Weights of a small mixture-of-experts language model, trained from scratch on English Wikipedia.
Size: 8 layers, width 160, 55.4M parameters.
Experts: 240 SwiGLU neurons an expert, 1 pick a token.
Training: a variant of Adam for the experts, 644M tokens, 7060 steps.
Below are experts of layer 2 (counted from 0) of a mixture-of-experts language model. Rows are named gate (a neuron's input weights, with its number), up (a neuron's input weights, with its number) and show model dimensions 0-79. Each number is 128 + 24 x the weight over its row's rms, rounded and kept within 0 to 255.
Before each expert's rows: "mostly gets" lists some tokens that are sent to it at least half of the time. This comes from a sample of Wikipedia text that the model never trained on.

# expert 5
mostly gets: "== ", "=== ", "also", "See ", "==== ", "= "
gate0 [157 144 164 123 113 119  79 123 132 142 154 137 146 124 123 117 136 133 126 158 163 156 207 131 167 108 111 135 128  85 138 111 118 100 112 109 101 128 146 136  88 105 104 115  79 155 121 117 154 173 137 147 152 126 159 119 130 154  82 126 145 138 124 117 120 129 130 151 145 161 120 104 115 141  87 127 119 114  77 119]
up0 [126 139 122 170 137 136 183 127  79 119 156 128 137 106 101 124 172 130  92 159  88 151 139 134 136 183 155 156 117 133 140 129 107  84 164  94 132 111 123 177 155 176 113 107 113 131 139 136 123 141 123 123 128 169 167 119 130 142 110 119 165 111 123 136 110 131 107 111 175 139 138 150 117 113 158 125 125  89 106 132]

# expert 33
mostly gets: "football", "football ", "championship", "club", "round", "tournam"
gate0 [145 142 148 124 126 152 154 139 130 126 113 158 125 150 151 105 108 102 140  83 156 131 160  98 128 137 157 146 198 148 137 117 137 106 149 124 166 141 103  98 141 164  80 131 126  89 100  93 110 139 130 111 162 111 129 125 128  59 147  62 103  91 112 146 120 153  90 132 105 121 146 176 114 129 126 130 149 129 145 129]
up0 [109 127 129 100 144 132 205 152 139 144 101 124 115 169 135 112  81 124 142 116 128 193 130 138  90 128 138 106 141 139 122 141  76 129 167 129 143 122 147 135 107 153 115 139 117 134 144  97 110  97 115  94 139 145 133  75 118 134 186 102  80 104 135 156 173 117 149 138 138  92 141  96 121 133 108 149 121 135 154 159]

# expert 27
mostly gets: "estiv", "eder", "ague", "chan", "artment ", "ull "
gate0 [110 131 162 131 133 108 138 141 106 112 108 138 134 113 146 117  86 124 128 125 171 138 101 136 115 121 117 118 153 120 141 121 122  91 121 181 108 118 117 126 113 110 143 128 116 123 124  81 142 125 106 166 140  71 114 130 147 148 106 129 130 162 140 147 134 117  85 137 101  94 129 145 119 145 110 117 108 149 122  94]
up0 [ 93 117 146 156 110 126 184 109 132 108  98 136 143 105 161 118 144 116 128  89 127 146 149 152 133  75 135 145  62 165 135 121 106  57 167 144 114 115 135 129 109 104 129 126 135 145 163 134  94 112 134 115 129 113  96 136 151  91 150 101 108 151 110 131 147 116 132 127  96 124  88 147 115 150 121 108 135  89 142  94]

# expert 44
mostly gets: "According ", "provided ", "along ", "There ", "located ", "It "
gate0 [156 142 118 155 141 130 147 130 116 100 113  98 165 121  85  88 130 142 106 101 146 145 171 129 100 145 135 150 139 108 127 116 151 140 174 126 130 102 143 130 117 159 121 133 172 176 131 178 146 129 118 141 162 130 144 136 116 130 137  94 184  99  82 100 131 130 141 123 143 144 189  75 112 138 163 129 164  84 183 137]
up0 [ 89 128 110 103 160 138 174 133 116 148 109 151 119 184  99 140 128 114 187 105 140 103 142 103 123 141 156 142 131  66 160 132 123 118 137 143 164 139 149 101 109 114  96  90 144 131 130 125  75  99 127 167 157 132 149 155 170 117 103 160 120 105 165 129 146 144 111 150 135 155  99 154 115 162 103 128  89 121 100 162]

# expert 52
mostly gets: "Coordinates", "Total", "Born", "Occup", "Website", "Died"
gate0 [150 105  92 149 157 132  96 149 137 122 129 117 116 112 160  81  92 128 111 148 135 117 166 121 108 145 114 194 125 141 110 146 112 103  52 157 139 107 147 117 119 118 149 139 174 171 116  75 131  95  97 124 165  82 145 117 126 106 131 117 141 113 141 124 108 146 123 167 157 126  83 138 114 117 126 116 138 107 128 119]
up0 [130 112 173  87 110 138 124 146 128 126 127 151 133 109  51 172 133 114 125 115 139 132 117 114 150  89 116  89 129  88 180  95 128 137 149 143 126 164  98 118 116 128 106 165 115 149 130 105 135 161 154 112 115 121 168 136  96 151  93  88 138 202 140 127 144 157 163 143 141 155 153 115 128 136 132 171 118 118  91 144]

# expert 32
mostly gets: "ince ", "liam", "ony ", "County "
gate0 [146 115 120 121 122 114 133 121 133 134 153 122 146 111 137 131 138 124 154 146 126 112 129 134 107 148 132 139 122  91 119 124 126 148 169 123 122 125 117 134 152 169 131 116  90 151 136 118 137 158 129 101 154 130 126 142 107 133 179 118 110 153 162 111 118 157 107 140 145 157 108 103 140 159 131 143 124 116 153 175]
up0 [141 166 116 115 121 129 135 130 118 101 150  97 141 134 167  83  84 152 189 147  90 149  89 153 105 130 143  94 110  72 127 101 110 100 122 153 139 139 133 130 163 115 133 116  80  93 132 122 124 140 109 111 112 126  82 139 154 126 109 102 128 136 172 168 131 122 132 151 146 119 134 138 137 148  90 139 122 111 135 135]

# expert 55
mostly gets: "cess ", "change ", "Win ", "match ", "performance ", "points "
gate0 [ 67 126 162 116 125 128 136 106 132 137 123 127  86 149 133 108 182 139 124 134 123 120 155 109 139 135 145 139 109 112 154  91 121 124 141  96 127 172 188 145 124 130 120 119 119  80 109 182 138 171 117 116 118 152  94 178  99 146 166 107 121 165  90 131 145 152 109 147 147 144 186 125 128 116 151 118 125 119 120 138]
up0 [ 99 117 125 138 149 132 157  73 107 134 123 130 117 133 163 117 144 121 117 132 105 122 126 109 143 123 144 153 130 103 110  83 138  97 132 130 125 114 167 167 121 171 113 150 144 115 146 143 111 121 107 134  57  92  91 147  64 148 153  85 167 154 124 134  90 157 115 130 163 121 104 106 118 133 164 137 131 131 104 160]

# expert 57
mostly gets: "each ", "if ", "every ", "within ", "both "
gate0 [129 148 121 145 118 140 138 154 123 135 147 153 104 114 163 132 126 112  86 129 137 119 115 107 138  97 127 143 160  98 129 107 177 125 114 112 132 179 133 126  69 174 123  98 111 150 108 107 126 101 131 108  79 112 124 103 146 108 106 126  82 116 176 141 149 144 149 157  97 127 132 125 131 122  94 161 155 133 141 140]
up0 [164 129 131 152 115 147 125 153 136 121 128 155 149 173 159 109 138 138  95 119 146 117 127 124 133 150 115 130 169 107 117 113 135 133  98 116 138 155 146 117  89 131 142 132 149 108 120 159 132  76 129  84  74 105 113  95 140 152 112 114  50 127 135 155 162 122 160 154 121 104 119 138 109  98  72 104 155 143 125 124]

# expert 31
mostly gets: "ron ", "el ", "ella ", "ite ", "thing ", "ature "
gate0 [161 134 160 125 106  98 126 127 121  94 117 115 107 139 114 121 102 134 151 125 137 135 130 119 129 109 151 143 130 117  97 117 141 132 157  83  91 146 128 155 109 153 190 114 121 120 169 174 128 160 149 125 142 159 183 145 169 126 140 132 149 137 155 150 146 128 113 107 162 153 148  97 118 148 114 116 140 181 122  70]
up0 [137 117 155 131 140 128 121 137 147 145 108 118 104  94 127 154 141 143 170 125 143 129 122 150  94 168 108 115 108 147 117 153 141 153 153 134 146  88 133 149 125  97 131  96 130 115 100 150 127 114  92 149 112  97  93  96 104 111 104 157 119 145 152 137  75 151 133 116 129 136 142 177 178 114  68  78 127 167 165  93]

# expert 9
mostly gets: "oung ", "oung", "ug", "outh ", "ump ", "ugby "
gate0 [125 122 152 111 129 136 173 146 142 132 139 146 172 140 103 132 127 158 156 122 109 116 149 124 167 173 134 152 129 100 151 137 137 102 118 129 169 144 121 106 114 112 158  97 156 102 113 190 157 108 113 207  92  95 140 130 133 138 106 144 137 132 127 111 137 132 126 116 165  96 177 141 158 201 161  88 129 146 164 110]
up0 [129 133 123  70 155 117 109 149 111  78 152 124 137 141 141 165 116 132 102 134 166  98 119  92 139 151 110 141 123 123  84 108 127 106 108 143 144 122 161 182 156 187 125 123 125 135 125 140 130  73 130  87 120 141 136 160 136 109  89  87  58 126 129 130 145 151 142 130 135 111 138  94 150 113 121 130 156 138 157  67]

# expert 1
mostly gets: "writer ", "features ", "essor ", "ists "
gate0 [ 88 128 100 136 101 142 148 128 163  95 133 110 133 120 126  79 128 175 114 142 136 127 108 136 104 141 147 134 125 140 133 120 160  96 113 105 128 149  90 132 109 128 131 123 141 147 124 108 149 141 148 107 108 113 171 147 173 164 195 108 142 133  90 124 116 151 150 147  84 153 137  88 177 128 124 124  86 140  71 103]
up0 [112 122 120 120 106 136 142 102 166 109 140 120 131 114 105 120 110 137 124 111 132  97 110 160 154 163 109 127  94 140 135 116 126 127 145  58 140 121  88 114 126 138 138 114 171 122 135 144 166 129 136  80 142 105 190 148 196 128 118 103 112 103 117  94 125 132 154 131  77 134 128 112 154 140 151 111  75 113 117 126]

# expert 47
mostly gets: "until ", "since ", "after ", "rather ", "before ", "pite "
gate0 [116 130 117 110 106 122 106 167 160 130 146  99 111  88 198 143 148 103  91 116 132 155 116 139 121 138 162 137 148 131 110 116  83 167 151 137  98 129 102 127 111 118 130 119  99 133 127 144 136  94 145 127 127 104 122 143 111 143 101 119  94 164 138 139 154 139 118 107  84 186 121 115 153 132  92  94  94 105 134  97]
up0 [120 122 120 124 134 124 132 137 129 116 126 112 110 115  84 149 120 120 138 139  89 132 125 113 125 176 130 176  84 121 159 125 143 164 127 127 106 162 135 154 114 121 144 104 140 118 136 111 114 155 110 117 136  95 107 149 165 166 100 155 140 156 170  85 132 160 119 135 145 155 103 120 175 149 147 153 147 154 133 133]

# expert 22
mostly gets: "aking ", "oot", "ordin", "did", "ploy", "but"
gate0 [123 137 111 108 121 131 164  98 115  76 150 132 160 117 140 114 152 123 155 124 126 101 148 132 119 105 148 131  90  94 128 127 110 135  93 162 178 120 148 181 109 101 123  84  88 107  90 112 121 105 105 111 122 147 142 114 126 132  73 122 141 120 115 131 159 133 139 146 109  82 118  85 141 155 145 102 132 184 113 164]
up0 [116 113 142 158 142 127 119 138 142  99 143 138 125 118 140 115 160 119  93  81  73 111 123  95 123 164 106 144 140  99 132 152  81  91 112 159 113 160 153 155 102 130 108 150 143 138  84 104 143  93 189 131 139 113 131 147 124 132  68 150 165 113 115 150 113  89 145 116 142 104  92 113 127 139 149 125 118 133 175  94]